config.toml
n_experts = 64
activation = "squared_relu"
balance_loss = 0.00644
lr_router = 0.000598
norm_eps = 1e-06
optimizer = "muon_variant"
beta1 = 0.93
grad_clip = 1.0
seq_len = 1024
train_tokens = 945100000
Below are experts of layer 8 (counted from 0) of a mixture-of-experts language model. Rows are named router (the router's row for the expert), up (a neuron's input weights, with its number), down (a neuron's output weights, with its number) and show model dimensions 0-127. Each number is 128 + 32 x the weight over its row's rms, rounded and kept within 0 to 255. Numbers have three digits each.
After each expert's rows: a language model's description of what the expert responds to; "comes before" lists some tokens at least twice as common just after its tokens as in all text. This comes from a sample of Wikipedia text that the model never trained on. Tokens count by the router's weight.

# expert 31
router:152122195056120090081131113113107074148130094164110100100127118126066053124142113100106086161100152136066090153129104089101119093134155154156098101150148124204131172150099143134161120145120143108075061124094099141130136183136134141157098154117123136191204145125156152176086163095115127165115120123145113102124158125184113065123171138097082092127125139147137166132152154147099118195131
up0:164101105043108133131180111185116100087079184192135131172126138169085130143060128151136102099126160161126133159153088110089177139146073130096136120195123101171135192145166071111131072098106132109091091145122127091185172153158111101103190137130104195106190125128139172120160060093116136129182128090136122121134166114150181083091127100144137114114146148132073150164141113165100117097142
down0:094120093121162130146084133160107073165164130129117154171125114138111098128068134102168165100111109074160078100074099217107064143123152066108209191070176144134095092117145119160193153110178151081149120156105137134166094142156138111168176143124160166073121130143181067146150173167124193147162127132095098175137067120197119128124178143119171142092148147136150169135127141107130119083190
up1:130141093095083129157114158129083151144092146140109139101135125137168152136097128094103063124148113114113109082091120081126129108167078155086066161117103092134117185107127105075249091102125123100121113123110131127152125139149109102046141107136113142114138131119150144170125098074110191120156158167110122104203179172111044166050116193092133165154135205122093129097089086112157124166171
down1:128157180101118116138122152143124133156140098108107124091141159142158146164111143097145163095130169122105145110109090109088109129205153137122181124210146099155187096113158143069136115149119159126133174102078080106218126122171078087142209157135166112176128100172167146122106149107144093081123137134188218101124147142121172114098109124160122085151106133096132142160095103196117140130138
up2:117144089107090145111127134125163160121168154092114124127146146103105099162164115086098174176083194126111191190142141029165189111128179129146104147140210179132147108150130125137151142121180160078212117139147140137188120126150140147131087139107085106158073155141104106151098131095134121183129167173043119097137156113111146145086102070146143066157111169114197126137097115097175118149108
down2:082128158152096038086127140109111072083132162113089146179164118157133162093137120136140119142129139082127090172126107107132176152150159096071098120127134174107136124083146149140108079107107168161171141074129083139151146140145098197122089140090119083112145125181118115097155177172172140139100204046160150127122137156049113120119095163168141162147135112129144123157112156141141176159097
up3:122157116154121099120149124115137106126100132111137137099101119119085107083112171135075112151141139121153111103163132112087139128134092110116142188155178206119116127067103082140186182111114115095086113137115066166110089092146153146161142093129128167083189145113122117146143126091129174186077136139123082157133126116175106153152083161146171073134130117142147149127144189141077114139188
down3:153185142090112150119080176112184078134115110142110135133097057139107104088140130029101134131119153106112156128135146115153127094126102132118103200131150158171095127096150105093096099101080122115095151155103135099128094128122144118136147092109130142122135115067115096208116204093117157152161168110091067145090140159106185128113115146076169124173104120165090115184161163129130110141122
up4:152140123140125132123099124097124149156123141173099157132145134102126094196129055130108150125138168161131055141112085135138152159119171095101174103133157081121121128109162061127078056137142134130149161110105148137081078152091139166130150168144142147093107103143104108196111112091151091121178145075127103120160149127112085136112128132108045141150058129129092118118081162170154124175102
down4:094194121101165103167146106122125112167134121150105139102179088131130140156146154088116166100147171119120229110150104137177112116153103067128190135145159140117142143145159100068154147193096050111161144143167102125113107074165156137185143135141160071122132071091150179141134119097094114163083105128139143131126210100080103092124112119123092139028151103126074103121157161171141131096112
It responds to: Single digits and numbers in census percentages, election results and sports tables, especially digits after a decimal point, e.g. 57.2%, 0.7%.
comes before: " | ", ".", " |", "% | ", ",", "% |"

# expert 9
router:188073143069114116109107102102167108106136157120163100124117133116141158103080160164108152178083155145177128075143137136115146129112114126133081104114144133166166072132090101127158166149174134085059098128110082163169082172111141083117113130124102069153137106118142177071107151131088132192094136120149063092145143163078170076161175159149116125168072128111101168150119183105148104099185
up0:092041071130143073087109116197135104143112157138087123042117143137130157107125146100139164128123148099101091088130123134146152125148131104095088147081128086106064162123121146115169118167112125120161141160113113106166143084147171112116121060178176104129168189103147142152047120162174135105150092140120092119096142142176095106101161157160122111160102111150092101105132131059109204179171
down0:162154136165184141090086193101150186082053118124142089139115130098138175107151106141115076142139104132148090101096144141085142145130124102166126079166153128140171096088129132091096148138135130101162123190130119150127111177137107109181097167158127129102104103124081192187154199093109111203159116109144114147141128107090184116092180108135095173112083095095188157036086071150142073140096
up1:147084189132196056134126140142080165147097145086161118135138082174107158118126114105132112182132088095138167125093120159125111120153160134097101131135167168120125133141131110103107160143153078097097057147149092177159128041179123103136143118115108127048118068150157125107155114193082127150135161107138088087113161115140093059054146121179165136141094109158173143140197107110118143113097
down1:148070090113122124162115111098162126109145137153140084109150157127123078192114112048074130093129119113082189144111152060123133166128089143115156154120140135120130124157132176080153092161121091179153141136111196085132144059129130115128170167148167133194129176116109130164147112169143066130128154109137120133111129109166078113107141114056161136105172156167139101147071103086149195064141
up2:107131138094112169111122095162177135156095149142080135107129145088099145104064168128145148198114109144132120171075132101104101110102099155127135137117162093165090122126080135157103176085181071138149116195173137153070085106109095118155149057093102123113159156129089159201104096143183154079127169115111094129133155106138125116130134118115101169088118148222151160047161127096082157149111
down2:116058052104159139113092129109090098082145123115166145077148064132159170183083117176141101156095138121080140141114094155136083163136091092141114100011130088144129109124075109169093193074136169138153107183127095134146120131130110125144161095136105119105136140124157122126150151104098134110155172113063139117108125155093160102156164135176132142173105108076117122079110162165126157115082
up3:087114201137134131105137133151126150129085124043127057130216107131139151191119173136160110114149125077121048087135122134112054066095133106144123093114097093145146121163096163094122068101129112123129130072119148085160096117119165174166172151150109159114138097192136065139115087074132097161133113137141099140103188150116069147129136099084104054166129135186157120045167118083110148191079
down3:157102099138141116125115098117138108171120163081056124142122091161103110111147123088175202111074157116115116149136167111234124115146154090142106084153142055106103155159100121147135095163115113145144134137122153180111145124139150173088196141160166119131179119129185115074150151161104117074136137164087082172089109095133098090122092146052141139103143179107137140138145090165094134186142
up4:139119140086150130108127194101084125137189144099173110115111117140163148090148161136147135117079102169160154116146127088079138118094095098091125200159139114148119134140116147109168127125121070138205112178103163126141111085138197081066110084136142107110065054143148089100158109074154109142134093136128158107110099081170089089151167119141117156124106104075092133121111098195175118138145
down4:195130135153061103106168088124125103099151090107158138137061114099104156096136083144154101171155087150183173121153137156142146144113102088061109100131099114134126086071113105099109104106111108173113071120136149114179072083129200103142111127125089125093119055138159164144151164163106142152111186109133114141116073123113139174137133118164075197168104136164127095112111061109108163137161
It responds to: First digit of years and scores, usually 1 or 2 after a space, bar or parenthesis, as in 1949, 2023, 3–2.
comes before: "–", " | ", ".", "011", "015", "013"

# expert 41
router:133094062196148118170112074139126165113043133060129133094152132183099134154097131078122106153075083114098163156185153148159085113143153108113198132138162138150071119105176132100079160105144186153147109052137133120141145081115126181160190107110042151141128130139152106091086143144103080197173105126175197117130136138163141130130138149091171161116126088140148143128095095152117167190138
up0:118125123157076160126108095099089143069181093145133118122101134115103152107068095139087122134074129201115123106167107088098200156077137116184130112169118148107118161146132187138138125152124124123120136119109153066128124113080166104152157110153103144133124143123127162154089159108141114151026083128162154066169076137070148131147178159070143122061116120132132110069086129072108136154142
down0:103113108172124122091087084142126140070185128130127095135148135105125079091153135127124107170062152147157173120165115159086118109133112067165147135178074166154110170132134093178158140131156158105128110198190134047102125063155148110168118072139148066092157144068114143143161129163138147144120066128065156126163144123111145127159136114124119149108089122124165135071129143099108095059098
up1:049130182166134189123110124091153115122140161144083160075138097069158119107137141174108050040136134097120130153126095140074135114153124111161083201211110160085159173128197130142173147116147119134182115122072052138109123116123162144147107076173161204114138125189068120129104158146150049161077153140166155127068096104082165116138124144162132144070156123115168144121135151104168145171166
down1:100158155147068126114131070165123138042098132152077149136147105153108149110092187116123162121099162118106082108070160152102143171076083139179131203123142065189117121136183118099227094106108116117098109163130117203115155123102111161137117133195131129140164106117114124086156116164120087160111132143136120118145138080151085150131222082135103131096197100141095127172134094091100105134157
up2:059135138097154056089132115157165168105168146103124131126158086125154183140083106165147092110096181166103137187107121126139128115098161172133104092129125125171158166188198144098113129090176161135131144195067099191112079125154114121165150045088077134114177130117093088127132156119099138138164140150128147120185076172136177141148112185135153195135111145144046098133195121136108105133102
down2:100123149124173133121128098110079091076106192087120086150096075095113167172130122072102119141141108128097115175101067175127139115085114070112183131097142135145198176121101149164077196147153155105119127102140100126135089144137172090117143097099110143138153135142102131108103076099131143140056134126121149136134114143110127143131138167188145186128085090097086170097113106106139156179177
up3:147118114127208118084147075123096145132075094177174079173131177141169146122156142160081093126162149096115191159175111155080087084117132126173143187169100056131102144160140116142130097108145152162159143107083169151106114113131130131170152104165175136144134113192086126134081175127129149176123162112105067118115078115113168088133080121170200112115105074097188156120136161149124126160101
down3:157111135142097154093178145174108086060134078119153096139173113148153165176148131120117122116127091137154161130130109119180135130138115099172176066194129166092132133150196142138162111109202139096107108126158130120176129147114126119115123152129061105201114092099192123117079058113128104172196153133132120078142127118127180088070121077135086127154154110158168109080092104163121078128129
up4:092123061087071156149131122149155122112140128092117087147106135150103156106100080136141141133086101126141156112188101148140096114131134122065154098042118121111172120100189055116065128109147193149172140094111102149148071089074151155134164108199107149105099101117089115124139126118125181144127098128131163109067129109163166131089154148091114099173114136125111127128122128183148183170085
down4:183078057154134132127116132122133098136125128136093137090134166156093129116084157107091107122077153104128106142163108129183182128155172153130121122026108145128127128184142164136121132171170132136164162138124107127062156137130134155141115121130130163205132094092160180128155150095110152143094111120101169145154136134153209100179087195127235145120145137110186135155115142135082145129092
It responds to: Plural noun endings and plural nouns for groups or places, such as provinces, companies, children, students; also the endings of place names.
comes before: ".", " and", ",", ", and", " in", " were"

# expert 6
router:140102093188122124104130121129169202094116148125181122124179150145153123152117072091111117137069096133181095156209147137143064139103175157110148143138114114129081134133202133111116207120144173121133134112155176099121142162142151182168176126128107194176079202107134088147134123111093065151180145143159143053151098118167164202135108142118179169102110092156158136124089120106112185153185
up0:077106110156178178088065147126094105148091154159073088130142141097164152086176092080128089122097144122137170063148144121126085132088175094136108098110087141089144118126127068114064097071161169117115175148116122129116106104179128135099136169201088095199107139073169122165068109120138055082156160154154146145174106152108091078148140174158074077092146076074208130205154070100143128131108
down0:106166163158159169132128110177119099108156149088128150132199097150150196147163125116131101118160152150150141176088107139139065107126113151163074133105120090111141156080125162062078101142172113134223147143129134115131176118101112167133138145095124154134135150107105049080127156085094053136087169162118058134133184175156195159175164067078116123145097077102179106107109130144107136136184
up1:140142106143156076159112123148185137136113149153145185135135162076136131091085099147107100115137132113108135120157138144131096157087163092105119156243145106099134119128102126109146166128137087115165143121127137108095150177177074149084135127130128133141153114124165151114114104078150105076158067117175097096114085102125105219136140113103051098123076098130080153118132097129093188087199
down1:107152054085068102160153116139113084201144156074122171132087137107184138123101145111138156110134081098101112117102167142076090159158148147181154135087141155147064102108121124102097119084075120093157137066092092098174146123136174146087162102147089136061191116138115128083100098070117152144143061147186102134123088094120103044133101172134146117164144089183125079136105077086134186136132
up2:175098136100080211100124076122135192177180120079148096133135100134120143155137137108069142093138127157111111121047116072134150135145137169116153092124133144091134090071069114150141071118082068156066133176120108112162161134122161182115114141115143164098146074178110049148142127114205162159142169129121144146102064153124151083120068149135128126163097106114117089126141140097123145146127
down2:147116140133180139167140076163125181128134134116164168109114141101111161141118083174139130115132097135118100194140124186139082162143142114135080155096123053148059095101110142132142058172133148173140113065085117206119180182118112101110124158109196139147170148177123204114160118085111078136145100130084156118172046124110107175149108117139140109122099118073131184067174120182106136063115
up3:137127121168110119073122157088123171166138178120126139109128131105123118054162040130163154164154145073080154040164118129144140135111181094131161143104066125159092106140163087167170107093112197124124138133165099086119092165134163091139178111139158154150140126125058151111117151125096192128168064116150135093116166086163091133186137127120156124132045103176155147119137149129070136127144
down3:199093164148100066145099141073068123102107147125163077126163175131138126144163096124164130127103185147087163100124133188098126143137131106133111132120136149164054109155164105179161167136098104104114154139160146125115085159132193093098140169161071115122125178089146192141084185118110086097139122087103118112127111116101099121116065151105162063146154145165128134140084099127111160151175
up4:119189134118110169087181129151101145103056110159119129129029108119149122159096119153101121155106179104118148150225074098126175193167151113169072093099163047084156104120119096119124117091150146126116099107130184131074182063084138115101074171148106124067103168090140110103117094107112123141130178172113123099156112100115137203122098059137190169169145132134204105152152135097157135132163
down4:131167156120106109137129112163152129093164129124104151099073135154134116119120130116097090122157092121085133103133127125061124145140092165100148155146110136128153156156090149145123188168131190117131166137085145156138119097127157147133139175203090123159137149108127112125179157088093052153105162146170165132160103141119116152198129180113100119111163143152109207146122163097098139124117
It responds to: Nouns of time, periods and events in narrative prose, such as year, season, day, round, battle, often ending a clause before a comma.
comes before: ".", ", the", ",", " and", ", he", " in"

# expert 60
router:087171116120150102112105108157087117117059204141151147130100119138110124080127166136155160145133082150097183115138110105107134157168080127096112123173171121090103102098074109147149134122136180164141126123122068182082072135149110141117151082163088179106133120148123144111141140133133142099166197103101095116179055117149157085163157161097108091154091124125133071171210131133052124101106
up0:136114121115155069095072182144116132131152076140158212158143092159161121168086131137133136153142112134105192138110157121083082144194156152108078149155152144102106171073061138126156164104147081150118049142145162090124148110196106084099168120125102134133067124095159138130181153087139108101146111120117119090180156176123085113140111151102099117162063128143168122132124143182109180134104
down0:117159094128155119137132048135098129125115123164072106132133164190102154149124122143069119179150160161146154191141143113096146173135074207115064115034113140091118134090114159140078166157125115154139138151065166116180179107185129156114131139141095171117118128165103117136213113093044104117126079100084098136155079102085084116127102094148134150127129100215117099164133162170107164125077
up1:102128138145106138102161161116109070145097103171065151121117094114143117148130167120168203160086123106180180142079108150075117116118127139149093118087146085183179125127116112161124104119148128149137128117146130099108133140161097151157162106094133175154093145074092121125116075018090185141147126157170109171115161157135122097145138171084067160160076118107164112129142119132151187116151
down1:135187109121138181153161123107152142115132143097123102164159133130159088066127121155140159159101114151131136183155104116122092074116151156191166102055172113133165106128114105132099089107094181135099119119152060155154134208112126121117153150162137117145157111067116094115064123120111108111098135160196160146069089128127088102148119106140132079107115110124173224145183186113080124118160
up2:110101124148097125116158130134111143116131109123107136166136107159070099066086168161135112158137207130100123105120150184135125092165176166118140134147123136128139143118103105217148106123185096172148118094207106105113133147146116150133131188128116206080148152106147097154071124105101124131098120079089133116143110098150117091104151149149097123184101113112133074178186155129142169138104
down2:130145130110135151187137134110105125085105080142158143140082102053091058157107150141119172148146118121144130123104156160109111100105138167207076091175161106158160145131118080162181165131152109156132164067168134119108063109162047172168133111131215152087125162125090156147137170169123193140117169124156131090117114076108117098133130094112178070144112143115079109179136102095119098134123
up3:101116110180142177182143135157153152127092189091131155143115135160171079181165138107137162070112088114110078099164107142121112117130115106120141181129164125096101152100109141106115130079175125137134092160079115103153166180121181183070157147134113123135183093165141149156089226163165063155146144116115155176168189147115102157083114160114136132113175114144086062119123164127129147160098
down3:144114115106113115173091146162119124138085100153136167106078084116173172146147163099147090087181132105115099129147162151109156133127156124125133116021139120163159120114126127062092153110185097108179166132160138108166129109088135153108148192145101151099104137096096136135136096149150116087143059157080119126153097171131090107178116135102177088102122089117180135114158094112147126084181
up4:040161109154145129161127076106113070161117115181147073108143157056076144184169156120137175131168133161159144151169189161114111180131166167100149193141085152123148089181111054129132143061172132137075102128092086144138112098141098091122090095147124151138137118129174154119129125191114175219102070140129110111115116185136095081154202121140109105130144141084097118180137169131087116139141
down4:142099116124173042158059104117112106165065071109153107148139183139109089052078155181161146151105103138162116140165125141094106117105102104126200082163151170123156135175109118145115114159153150074155097101141176126172142137120135140148118123130169148158058140142104133104117195081112106145115113144169150101172108136168096031145137117138168094124128119117146137116122130122132131153107
It responds to: Section heading markers and separators before numbers or values, such as ===, ==, colons in infoboxes, table pipes, and spaces before years.
comes before: "2", "1", "\n", "\n\n", "3", "4"

# expert 49
router:177187128142096053169145071124126128174116091135148080100124079170145181153122131092124147183134163143050145130091111143097105139169147146156125131116095110182142072174093153130117149122103177131119127140126141089133134156177123156145124177082177135175140207134134092146040089134110115099153105089185148106105164099164145182182141158116145190093135123147138129086037167139161153119188
up0:105100124097101099196144132143143057092111139102135130096097105123095166102122123088094218171121102099112108081115128130193133159098117069133122118174104078130124096153120115114093169071121145123098164118175122075159163100133102158150160162169136099084140106147120087115104102098089124177132112121151086091106135109130146130156079154092074099130076122221154112096120191134125211154101
down0:107151136113147140148175147163168079129164126105119088084189165134106163130141147145185089091136114154149107068161112176164056173125151139118128154197115118131137151158125152023123146173162145125126136080118071142102161134115119177134168117144172153114151163083120201103054106139110128076143119121151185104106077118090156138096162150116156153087120140162093081135137123104192094123075
up1:090169109187118078186134197147136187062118152125128099162131106058106106157129054074149158048178116150107112168111159127120103121176131171144110152170089092147103099156150121152125127107154182135136077112112115146153112149118123109151109146099119081144181176116089080129152149159162132094155133081123090132081152101095153109123117147098148122119126184113118148160103158112099178127197
down1:125142111116094168104142128119130163147162148089135066123120159169143107097141105112181115140091120131112092148125139148087143179146064067129139102112106184131076090140122095156101094126059110088140132134109115134147097163141134090158128116106104121128094209131087020087163083123152191123122183089148145184091100145161142081149134137139152122091152143103104145065164099123132154195149
up2:103120120152101144176223121133143101095113156085120176131091140146170141131157097137112121165156109150118118065119112142112123189115154141127072142152032099112180131131147117179094128071113156112100124118147085084161149143161107140071068183065171162145143162084140098101099143110093158106092096188075100092130143125134129143156110154124124119143110093134129115095132124130151177212111
down2:105114080124149070115135085111086130066169131076128133127133071139117097078193156062111126159107108103093121140097156124095126189109114148097133156224121117100177146104137212126133105165147171119135073107124165120128114138186148173149103150123123105106156148147104147121129112121129224113120116137189133140082168125128183173129170078112123141094177108174140130136101124115130089126131
up3:104169130108144088131168158104101090107050096080132063151159080031150162143146154076131176097137110099115135074086133069184144101194141144102073168117120076114130092127134179127125110158085090159114126079086131108116156118067194126084148122142118143139148128164123130124123099103061136106114141195179133099132138132133112095147119102107069139171165143190117117092116092078131127140186
down3:089154098138131162110173141134162098136131060159200118073103123101140119122100149131091146070112105120121091145122146094168135079105112109077122162155118081167071138135175106156133055133139113116139140106096099118083158138144152086104144098151087146123125131132060106142127093094124126168105160101120141168167107102124108088098203111096066146129153105080129079128148081111130075120173
up4:122132125167102100150130163087147119078172089163140111103122132124158169088123113111173173124084119120133125124124095195110093118128152106067124122173130150155165092145133023103106140143089114140111098123089184167145119138168090125167117096122103110110093087067076164111146113129147129144096140165156130141142175178131146127117145149121159128167138121127069171118090182156132123119120
down4:093195079111131140136149219146102080134098122144076055141162112105100116099059105059175125114138184136148100136102077144109108175196146131113147120144143197116118123181159166130131113146100119115143160149108116125169116156092066080116164123097140131105107038135141139114103141130205138112184109146158070085168125171155095131096140165113143097095083180118145108155132146119166105131098
It responds to: Unit symbols, percent signs and number parts following a figure, e.g. %, km, kg, mm, million, FM, g·mol, 49.8 F.
comes before: " | ", "\n", ".", " |", "/", ")"

# expert 14
router:154149101157122147125142136123151115107106165116142167150171129135121101173069167132137154139122152085132136179094106129140189161178118127122208117155153114094185178136131059086083130118168132165174150127094100121186114131133107128110138103104134126150112177116157119097147182085140106163105149112090127173119150112105133089077105090121116142104133098135090141070114129125086116140123
up0:102149109112098131101147085162113126149135120127106142097135029121067118167126162163099151086119114132123109108125164053046123132203084088093117122200162165116115145169105124122093084097112118137138144114128103163159144162116094119138108115141057126175098176106100131123108089088138190136098177090184113077147166136117149108093175136124127117153086098103128120086127149150182132209119
down0:175104152124093158072132150102107118123165176162136164139118099110207148099140169168136149085128133102159115185065149120110173116104110098134070096091043144139106170139183175160123158033136079165118180166139121199139140110099145143131099108113118102128100150133112056180102131113146131090142130138141184146194120158118113106179125092154168137103153110190141130136162156111115102132135
up1:160119103150171175090098051106096218225127164166158122116102132175137089084100060136148102134086143099152076143183121116132108119143133092134151148127122142161135173128150119098098100164172173154125154095117098143097166141101089129168091129082162127120103186072203166100157138105143112062134079134168156111152147080081083137181107112120158148187121135136135097124138107140149131104093
down1:098134117131125144166185110167146095145092138108104133062145100156142144137096089122127146101150152096169093119052148089076102174133082139130134144105131124127114093065145137130069075112115094130143150138142066199081080120149149134155135162156096109146108095186085145070128088145145134128154149151088172089121093152126141112170133156155091195139069167168087122141139145071087117120030
up2:138109118130148154117108112171156129142099116157099106161137067151152102067090106086124188105147176081055070117153125141106135109140230144108105106122103134121145106064077165149104141087146152135100123085119163152165077117139091155171098080169193144143110142115176064114200118133136069155115086121116192129199140158096157118148157147107156064163139118205121139114120102173126103134172
down2:072134117139098126102114136176163110147106171159117131182066170145140132134102108127153126157101159174108173138119112135134119115135109162152133059011137136111171130129155090143120147127136146143193179112140120205161130083136098106109109150162133164138185161098188179094103140120058075133109129122170133138146101175140084154124127087082147121118057088090092147116153140118126127141178
up3:069154086124127144154173084128192135162203172104120106121116138174181135126074147116146131135130134090098161083054110119142066167131127150072168062106155133119142083147166110155140089133142126078121073068123113123165160099102048153113096147125173087178153062110161079078123124125124138096126109129199078157156137200095124116110147146056114096167149145196132110131106071128108149085161
down3:144083113134161061133130124119138153177202145177132114158133145121101158173150186143117112139129153150159122130060143088134139131156170157187117090051177133102172075105113097043153109146129133172177146102101097106116147164156142140153140135119147151136115145155114146077069141116170089141129174114036145110142099071183173109154178196164107073139137173122142116145125159098212103083067
up4:079161098120134075150090178143113076116138123114093128102169100145134114155131128126139231097077146154119088081155132180087148087139137146082074097186147168066158157169101137114111140162121139094114136127118141146093144139171130118093142129118114124145141177123145132173129142105173109188150117138133103141088146134091173139133097121145122166152114074122120128099100115140099158097125
down4:117137109118109181085114099154190148176189142094148122073123154118085163136090156150155164160134140183134089104092152100085081117135122180109103142098156145131119110214116168104099117164155131148103097157101183119082148174085065102092134124134125110121155143104129117115095101078088156164074129128109106142107072097148099120152134135108110126164163137105155208091135102116154146163107
It responds to: Commas, semicolons and pipe separators, especially thousands commas in numbers and cell dividers in election and statistics tables.
comes before: "0", "1", "2", "3", "000", "4"

# expert 40
router:159113071099106074112125070144142099113147162126110124183162062088114136102072078073119129168123153077186063185187137177113093145138145171122101055136166104130127103175061137169110138118162144130110124148127114189149163131159157122147095121095127140124088162138178162121137138072146179146167060118140135113139149144108110044154136091153140063109150175184088118107110086123134084119126
up0:191186171157103113119157118094144104108168195147094149172121145119118125128133028077092104168186100124096105086162116126117086147100106149144132135161099171171134079091092080165162167136080114124143090101162126131148107183061138116138132126114129122090103076193176158116132118075109075153121132119153138127143109144089129092105135171151157160105138053135114123155128131171134179131121
down0:089160154110116156202074067099220148122151122081124193113138138157148088130124163127097090119167155138169156173132150139095169111115121173149089119110145083182100167093139108122092144176122093164107129194130119115140143088101076132156102130189124154087082123068144112116074152151157137158184088211079133141174091147099101131115139088102157104150180132139130147120154173141152145065109
up1:127183136163124107090182061065144161163168092150119125095184103122162149132133097085097164130073158119120073112140135134103115073137165121148140186129164165113094111155125129138120202139075150132144116083083091079098130125160070091132120108105109177186136132127160133147166083150159129057188182155129138105116183121166076108116103145100109131108159171144148095119094182125142149171173
down1:158114130189064094120167124078118135085129117077134128171166089119123046084109153138127180112167102127189126121152045143101120124145046161069136142172056088185122182183117116098156159127103113095142120099172140116098062107141120134074161069145109091163150111154141121139152120170217115116123108135144115202151161117100103146095119201124163072139145145111136161123125056116121115116106
up2:137094122182123103116151096182104124086143122122135163156192090107161157133145111118161156131087125111146163157101135142140074095136169207136195138169117175057094135121161078144147138126124112092133125129127124162139135150203100088094178078066080138152205119168203084152140133162138187129098130142129111101080154132103096151109125110130170139129099118161119162117106097143160095092119
down2:114114163156112078160145113120135121119118119180190202118155170133109170130159184136183110188101152123085149187129090160192124174119140112114097157083110119168137096067136152099096108128153207115122127120135078164126119123166202103130137132098106159151122135134108142125098103121134066103191116141121089134142101113114120091138120166141134189116159187132152113120092177100124163113120
up3:144121118182189110143164134137115178144091113106115110113128089120154069102162234107121142184105132159138110147126127157090128109127184074118118164137130126117127113106135154164123107159186096151107156143112144090092098151117098096180116155123136104083155119128102177169119155112124161175077150177140059087103141156045089132146133095142134117160109064132167208126144169048078076150137
down3:124128160151119124182126127160103148104133156199094154091126123132128129081170125165120077142127108147152186092143154070140167122178142081097134136138135102158176121136209121149161102111138126134145158159129133145142173130093159082130116131137132154121131111088097102151091138166122140189135132182106040093069132137079131199140139109120158163150121141121156144143073112087143071154155
up4:189129114125131147108177094121173092101119165118089133106101145136125125148122058137109121156106149201179138138154124037131097113140132096130056117150074119097085104196100115137124112093114143175099124111162122134121162128198145155103135185127091145113140138174088192114149120118126138181150128183115090131145081120128088129022103090133126195067114148136090111078145153103135174125153
down4:045085124137080100165181109135174115148088162096104148132104156111142179135107120113113081124139085148142129120110092155139117131091075141175126151085112073195106126185212112125080150102111115110164079130145152058136114144120142149108103126148133082095093109146201151142142114135084102186149114142067162128118119106138161066192124116098097134169190137160171167154170160111148043140141
It responds to: Digit groups inside larger numbers such as years, ISBNs, catalogue numbers, coordinates, track times and measurements, e.g. 000, 2022, 51.
comes before: " | ", ".", " |", "–", ")", ","

# expert 58
router:140118117109123088124093106120126108119110170100145099156148079137146158112169107155133149076105158093138078159132133112126129076110158218113135133137123074124104134129125182096137034106133115169122138143092127093190071168158119190142121178161176059089172128105068135108090076149052113138175098174104127142168121172136112102167149119121110079121142107177140102089121041107127145097194
up0:148035091099134147101137097179122180099104127121140130140101156106154174156127085131139166149129200151147103174157168166118128119099206099140104088157117145186122173124172114116218127050096126152129167102068148139181108157106174111112075148142118129135163110119148158116090143166093071128120106095197128102129121145148136112104095117169168121108171077157126133120168062151063121153201
down0:119180094163133150192055073068084120193128106115106146139147106107082100100125144150126092128136184142109111114143074101091185158099104081156166177222086136131128074154118163143150159124119098105174118129102142120120136142155040147104105153187124033086151155082144174164143122124100182070187092126125163131133162130113161123155169107146091101143098171094112113163126135166151137113059
up1:157128134145107111094106138067131077116175117126149137143133201148121233087151137177119162114069142157136096076166103156173152072103059158085114206163117138157149070058105211120061086093135130153115086085109152108171126103129163180088145104115109084147113085162108137050111066118155137055145121161128120160184133137121121110159106156107098198134130106081154086134119177119076123110161
down1:181128128161153121114101102172123100111117106147103088102130173093119176159095151119077141168149158087129147123164137115145046156115100090103171147116077105106191149180157157103121128158103114139095135107069181146194155171086161128144068122091125175135118045113141144087109189177134155104074183036133123106085157160174137083131147147145117140173107047143176136098074181134155101127089
up2:159127112159156116168168149172125121101153134157137136186173177111102168145105133121112095157126082091135120132100152062156200225138124144157134176157137139101135140187160131096135097156117065090149139124108170150149073078147151146179137163152117130165180158094101174184188155064176184157114107142126084119179129170116081158135169117169158129150147132078106157089116091150128099186174
down2:108098095095085105087138102070101080107145104100111143109115159180134109135139143115107129050112132125102108101153095139103152105105099157128114171070141140195155144162145141103107182063088149198142165151139109164168150139140114116124105172080141218081099130122147165113159055174098118045164145097125200122144128141107102132161095135054108110137159136130110134080149191101144186127131
up3:077106175072113138105142171138098120175145183167134164101118136156105120186117084140122107086091119132117144112132142077100120185131151152081140091151151136090072106161130088097151110086107135125148095133119112133100142095185140162111126119112190139113132117108123150112078124157129063139108109134066108161129158208092173178143166179072099034113144154155170059124077170170131121179124
down3:125111144152170098135153110143153104150175140168104107114127119165154113130160100230160067133096181063088117141052149148151147137104097120127127116146173072130165140083109090142112138176091105130192196096140146099131123127140136172193123129122169101151136082138122143092178074128091142064143125206135115092121097155153128141161123124080101091097158141100173150122148108098153096111142
up4:122059147140137083050074112144141145136120128164125119061085182125069122069122138143135122191177087079108097137158120130142155143120130149119152076167107139123152110105125058144128082098147084137093121142172116103107139161151169098126104131129129125144157071104107125095137156123117113101135080087155100098092089107158082121138063119105125105221134058118108128100083101135109159105126
down4:125150124093182100106107133170152161151129168124177146064029191124107165123104133140136052155141150114089171139160115103099137159137119158111134167116142128134121121110117125093135123172113110166123148063143121139113127108142134128093096091117117184106132167129147154151221098151127102108115102110106115142081214134142164118144195053108145144194135115117157165189187113101153132131157
It responds to: Sentence-final periods fused onto word endings, such as ing. and ions., plus final digits of scores and figures in table cells, like 3–2.
comes before: "\n\n", "\n", " | ", " |", " The", "0"